python train.py --num_hidden_layers=13 --hidden_size=256 --n_experts=16 --experts_per_token=4 --d_expert=160 --d_shared_expert=0 --hidden_act="swiglu" --moe_layers=[0, 1, 2, 3, 4, 5, 6, 7, 8, 9, 10, 11, 12] --router_score="softmax" --normalize_top_k=true --routed_scale=2.0 --balance_loss=0.0066 --balance_bias=false --router_z_loss=0.0001 --init_std_router=0.0225 --lr_router=0.0012 --vocab_size=29017 --norm="rmsnorm" --norm_eps=1e-06 --tie_word_embeddings=false --optimizer="adamw" --learning_rate=0.00172 --beta1=0.9 --beta2=0.99 --batch_tokens=[32768, 65536, 131072] --max_seq_len=2048 --train_tokens=679500000 --max_steps=10971 --dataset="wikipedia_en"
Below are experts of layer 3 (counted from 0) of a mixture-of-experts language model. Rows are named router (the router's row for the expert), gate (a neuron's input weights, with its number), up (a neuron's input weights, with its number) and show model dimensions 0-255. Each number is 500 + 25 x the weight over its row's rms, rounded and kept within 0 to 999. Numbers have three digits each.
Before each expert's rows: "comes after" lists some tokens at least twice as common just before its tokens as in all text. This comes from a sample of Wikipedia text that the model never trained on. Tokens count by the router's weight.

# expert 1
comes after: "1", "2", "–", "; ", "-", " "
router:548381530457503393473567538514487513415528484490500480472483474487475493507501489475507506519509497542511524468507450505493475483563489503466547515478467521528476509495496504494532524464500477514500532454508516473467508539510492485529504501465513518506495500527495505528473488504546503467501483529480550492484458499513469495501524524484530451488505503442452530515488499495496491475496507493478497505492485502517504490489502501500467488469539506499492499486481505518497498508470511523484496499520431546499481508516505458488474504502489503504504451472523537500498471486490483492493498485532511529505509488544506496468499483499542469462501487463495504487504537492512525514572508477482508506508480487516492512541486516490523477498491494496487519483477510517510485501503483
gate0:554464511530500520494513512492491538505497493543500527473464487462468530527490513486494476519493499512469510527486506440528474501497516527523465493469485496520488510512485526502545531534467555517520538522464483524476519533461522537490476466513464511518516541467524504478459532466471489485493509471561479520525478537518517497478499470465479505514505454513520539485473483496461514538458497500531475465500476483518495556530522507474492509526508515477530505500504525490508538479568530481484492478495521481495514537497484488509496503454488524472519481526494533488510488509478501538496458474487537524475499538471471477543498473517503496478538511470472497511493524493483500467530531495564476447505476495512462453514464499500558478481489497471504498503482518464490469512465485
up0:472494502498463494471511511494499510501560447513512469545507475490511499499481485506478510502465503488486509520465487493518463459524515493507529465488473535521505462494509508485522492510521519500503510518480523464483486513542517459534489455489504511477528520463495483448509525495515522446544539471520511487492506539513458483515506472498491443487516514487511538469493511513455494527491477526530481491505488509483494533472517534506489489510516514503493513503510501481535518470493490581546490469542468474555490527526486537496498477530535478530540498480475474541481491534450502485551510505518517504502537514444514514457454461482500538430483524488506485515506555498541513498495542510520510481498475508518492454549508478476537496538472531486479532483481495491460507503501500
gate1:499566525447487479528548460526512528529484544485489481483541500499508500498513470537554485494495507559515502526519516479485520489499500548477477508500535465565465513490486475513502537496487516505477516454514507497448536519502495518529501556489509528485496500509502509478482484487520520488465467487483516483486485496452460492498457521554505524513492496547507480509493459503504502497511488489504517547456495466502514529560508502480441502473494513489501460473509472469536543457511496511428531525495523497487528501505522458457448521498518463486512477477510516498521474488492497505468503527509482508493523504507526514493511493516513480433507514473472473504533473526496474475488501484482487514520552509482469492534468509527478481524559482540515527497469515522484503496501517
up1:481510537476504474506526464523491501571495468503491511527485515496487520479508472510495502482498495539525509525511514534507510496495484469507505440465530517528521463488485519531520548489504471464500483476525508514524492485514496545548500508473528491503539477489519565519458471544479566461515490498511512475492479548487511479504479524509513476510492526486544457483503498478520525493517469445506512479489518530503503485525526491489470527528492502505529473490497507476515529424499488467528543549504492507475485493507523515522503542491512491533479514436508496523508527449501488474445501518508485505495499530502488452511511453446511512490490511475512479464471481515500462463441516507555528486488483518513482533526479528499517478475536474448508515496506478504511510469464533
gate2:547461585512530506505495508517491515474523473492484481510487465479497523507521519518497495488527518471510460511523502482523534517514500543541496499483510462489523518479481503471537497516491469483525530507491492477470476503554493496467528475512460495537478529544527503511485474505543532489451481523552486488492486538534502498546532510478494501534510451512484549477504480492486498534463479544481477498545509476485517480515499457539514493502500536552511528540527492478503532486527497466480473482504494508572487514508511487521435532495475504523502476544461498500449455488500510500494462512506517485487484479503485511518458496469475487479489453511508493517466476471459542498486536501522511467517480464474515491505481523509466505536456500538518512488515472487531525462506486
up2:480483505500504516511518514532496477534505485512530488540479494464444499523454514523465494495488519473494518505494478488504518468460513513519506463484499547546516521477505516435481472465482488496510523489524510513508466540540504493472541483465522507471484500469499499473483499553489473521572526464529455484475468496509518469542505502504550474465515514514449528480512499470521540508511523506500533446509487461485506470487504517491505489495477452573484537491470506527459514476477519510468580510505510499538500520464498567490493496517481467535515512515509465511502499526492523486443490495476510496492472447480522507487462500465487457494515510483463511502480500496530471496514510512481526486504466485490529534526533524484493515507509496508535514506531507524524513520551505

# expert 9
comes after: " | ", ", ", " ", "| ", " (", "–"
router:488422539479504441467513490489517516431512483476464510449522507494500503512533515492499460529519499490504498496476398502516494461631505487494518480521497478507465526507486481481481497490544485496508518509490505502471493510509485517513519508481509507503512495518509559509480471493509507461474466515525484499492481510504476464504524517488525509502513493446469524521484467466490517488481514509494505528503501506471492500488512505487461522479559503451535511509514504493515491488519492474480492498509397510482503491503522466472496490477496511491514484489531512499531477476501466512474504497488497526510479528512521461473478487497496506524545529493500514448505500513497501485514481499484520491463507515482520529576483472487503503515474454506520491503500503479515481433502479
gate0:563466509518540446501510447515502535493523508542479548463564516464491536467515556522501494486485506537492471484477463499506517483542568516504527525482499483490482469504528523487472517473508503502521493476445497498472518556516525488478523502521450501481480517469513493489479543477505502495481448480525485441487452497484474478535527472494527512465502476498517463486488522487470476493487512528492514492495475527501490516529537516527486503542498516468453512496514483485482514496498476491519481505466523508494515479495474459490530484504507519504511463494495526525511504523512466480510519521497494468546493481468522503498508491485489485561498473489497464539503525477494444480532498480503482530555489524517488487528542503529514484560527466520531471512528511503487535485532467
up0:470483524533511491491511458558494498492523504523535467466466491498496498498504481494522474489479493479478507551481482516544494523510514505514477472498563510517513545494512529490492494446500491518513460478456471516520451532532476478481501524518504500484524473557500479475512485509509510504519546496525527554454523551449478449533490473531493477524501536491498473459519524498506509532508451512520499456467527525517485521478510507493472497537496522539516486487551533504490506542516482554481562504503463517488486530477490512504513510492483480490463490531494470507506517464536471499549517533498495538492480476510519511476519480500471471465487477513502428548480535522474462488549519491520483483522476479519482503506475489489500456484527489493487509485483498522476521480534481
gate1:517529503486517462469516475536503546467515501535504496526513493489497532527558488501526492514492530475484470487512499468475514444528547499504552512469516488483479488515509511455471473521523475462476479504505485487461501562481508477550467464507470518467484540506521490486467516505522464474476503463494492508483513555488477508514577513497482520493448480470491460479530497485509479503517506562511539481510491494489476497511515522530529488508475491498544464521472494458501533529515526549504528501474477501493492494490504514500490489450521512477479497533525464461466511501511503471483491525488491478485503548484485532498493472495458482508502518445536468523501480502500523495543533509508542461502492494511492482506538490549490512514512499486527523469554552446498468517515516
up1:475481499489484494500498522485525448499529470477472505510517494501491539534444492509505521499467505486512477482469463439518530445518504517483489495481534497505512526529491515437460454512552483478493486503485481460498518506469503504496507496489505559514535503513516511489513474474537490517496542476486513556468484550487480470477552465496502499530482459481488511499511517508483485502511508518530498561550465491537474507484446530525490497459499500493520482515472500495521495470496468502564514495469491529501446453515519517519475523497509536465502521532527514487473518489521550523451532498491503522515555506500471511516493509523477460495530469469482545499473513498508519479508505551484506516529463518488527492491488467558481537534518537510493495489525526482514521510466509
gate2:486498573499484511524495487443521478525491519467545524501497479494505505482523480508478473493507525525499540519495486506543467522522528454470518526499506475494468474524482490516519479522536518494530536469512485522495482534499464479511494523483531526479479449533469487537454465527509548458438492490501487496533513550498517482548497503502541488479508512494497501528478451504529503494480467469506519494468518540540514484473457520531510491467529492515547491532485486517457477530484480512484526513504477528490488458491501488500522551520552500512457470501524510491463533504522468509480486486515485498512460494500508532459499506486481536493482517512469481455539453541538521475538509465488517532499489498494536493525516457541520454522499491456500520485482522498483478465517508
up2:509520504513477530501496505489500538485505501495529511495506495491537493506533508506485523483504547534518458469516526527465512494466524490495488520527512486490472435473514507513484480500507490529514519480492465520448527502465501494549506495533479533504525477487469524503444518510490517505510516509490464470470509488499495519525489481487533478496488503502515501473468468468499520486485522475527504486444494533491500487529505513559516479478469443526473504475534449467465510506522500475542559565493521527500494493472480543499506544510519530473489520516482485473486535483487523499521516514498502487472462523488553530482487515481519524517494485520547457471531512537525535492481523459489492503470484515462554490463495490436492500430442493499480494494529554493454498508500543

# expert 10
comes after: " |", "\n", ")", " |  |", "0", "% |"
router:530432536429546416472565520525496514510507515471492482492509519492496456484524503523505508497492510537521515480528415497480496484532486513486534509481481492487494485495513491472509531446510489500455530475482481509470500532526496502500507506541490520503521525521529500497489470493546514485476497505492530487511461464524453483527513512509513466470535499406466523514499497513492505501479456502488508540503512518465484522516499466515484483473525503454510517506515502509518534492493507519493491496535450528498501506524509457458472482520501528522509463470513501473509481485518464497486474468511470539512481487524497478487503473472526467451508466483513495511530473471504505482520498468499525511458475508499507468560486475514488478506477502492495519512446497473495504461505460
gate0:598466507501527505494527498532512506468499466503458461505538491521500482505496555504495509525464513503482494474555488511457487467529480505485535478528493460489513490486472495513530523507448495539499538454482525496482503521490495497470468498513503482513434501527503481524515469474540499447480512471486571453506500498481501520535537492508495519524458508483508484532482492529519490533497481538532510492527497521474545491512507490488478488489509490488539504473531492513519528523522486541492513454560480543503481532519525465505474486496517507487476502492490497491459505492481501472488473479513467523542496517516493531528510496491527485492492460520459513502520527482488531496541541521479482519524521540510483484520456504530514461532492525507470467506495503476567457472503522
up0:467500475539476521479489492481513449504467505475530497506498473479494525511475517508485491485518488459481543476535541491532492517461525508496498528518530465470525461474536467513478490472524471492474476507525496480513500514484498503475505472484496552533472482478561452516498517464485437553482492547497516474494526520469477523445505467473542532545495494509525481536457491515496504513521504504468501524499498535449555479514490459483491530516507482511506500530484476509504523516503519607497518508503498496494502512544479530462519471520529504496518519544496499483471544492490477488473489503500500536532532475534476507526519518511474522479494500495454509510503538496511534517483522533526495515500496526492519501487477511465497485473494491453454492562489510495544476525500512
gate1:471555515493513488513495551464534503505520513464461441478500481448511513515471531519563428523522480516511482497536471485456471495495510497528508518516513476473513506499504533481477539484520477507506513486514505509495509488563499490524490509504579496503500515467506471498501500504515537514496468481486494542524504512476445483516472488476482520460510486460506488507508467525535475474453488501464495472489506545449501480544528511471486469513544539492486521451518535511502480511487469499490498503482501464493490521510486511472492477523501559512490515477506491525520507458521475482505487503533499525509498480469518504514500517492532522552491499505484557509526504488487526481487487549496546518529438486512553514530506517484506520530530500454480542454505490481476483464510496
up1:522507539503519541521511533520479478487508522482462450450532487496501493531498498514558458506474496517533478521533506479475512536543503505474520490493482513495465496492461487477478491525510493495513524489485468529569517481509455420439520484475503509530522481491515487458481480488452534487497520561496498492499505506461482492543479560475495520520474479511487493494498489516543505518452511544483505470495509519492502504476501473489463508464522499545490541500515486564490469516501466506551508476497540499458484506502512496476500529498509512528479508472490487501515511489520499497525488515531487494534409497540500544501487500513518486519483452538511516503497491483487498522486522494502509499452473461508531490517553486503485496522528516481438517514508537469482503475504501
gate2:487495604512488483458516536520535562502506503521529450550457481476522506512495503520526491508502511497501509523500515493457493473505486483498510507538529522467492458497464507508469481540503497509521548483490521515538470505501509483492452554491501556478486550518521528512437484494539474506479485484452488488490509513550495505498548477516516505495515481484501497495517485511525525447499527483471498492531478542505514495525522501545520506483496532512478487485502463515523532497511534482521491489475503504470511523472507482492550500527514497471478507516504487497508515514508531501519463501453475518538444499480520508466454497464553507509487505454506481516527474489488476484517527530465486486462474549489518510480506486521451499525509505510497460492491490436497469462471499
up2:498499480501508514464496489510509551522534484502544516473485467525494518520484508501489521441511523449503472522451521482522530497497545496473500478491508516514503519525478498514497518507489485496487477522451474511479502500499472470517493480507458496528510503535496436456477527495543506538551522443528508530532525414509537499498513456500491494498535561459484499537501505465492461473522509473493498496467474487513487568513505465476470520534513501488534468493530500479526456481468462487508566497524496509494519523481548527484502487556517475493484494506490531527426498482537474464537509513498555456526527524484495545480486488478477500469491493519495475508463503494509490500495504480492492514504474526513489497490531490472478492488520516496495475497483518531481488502526496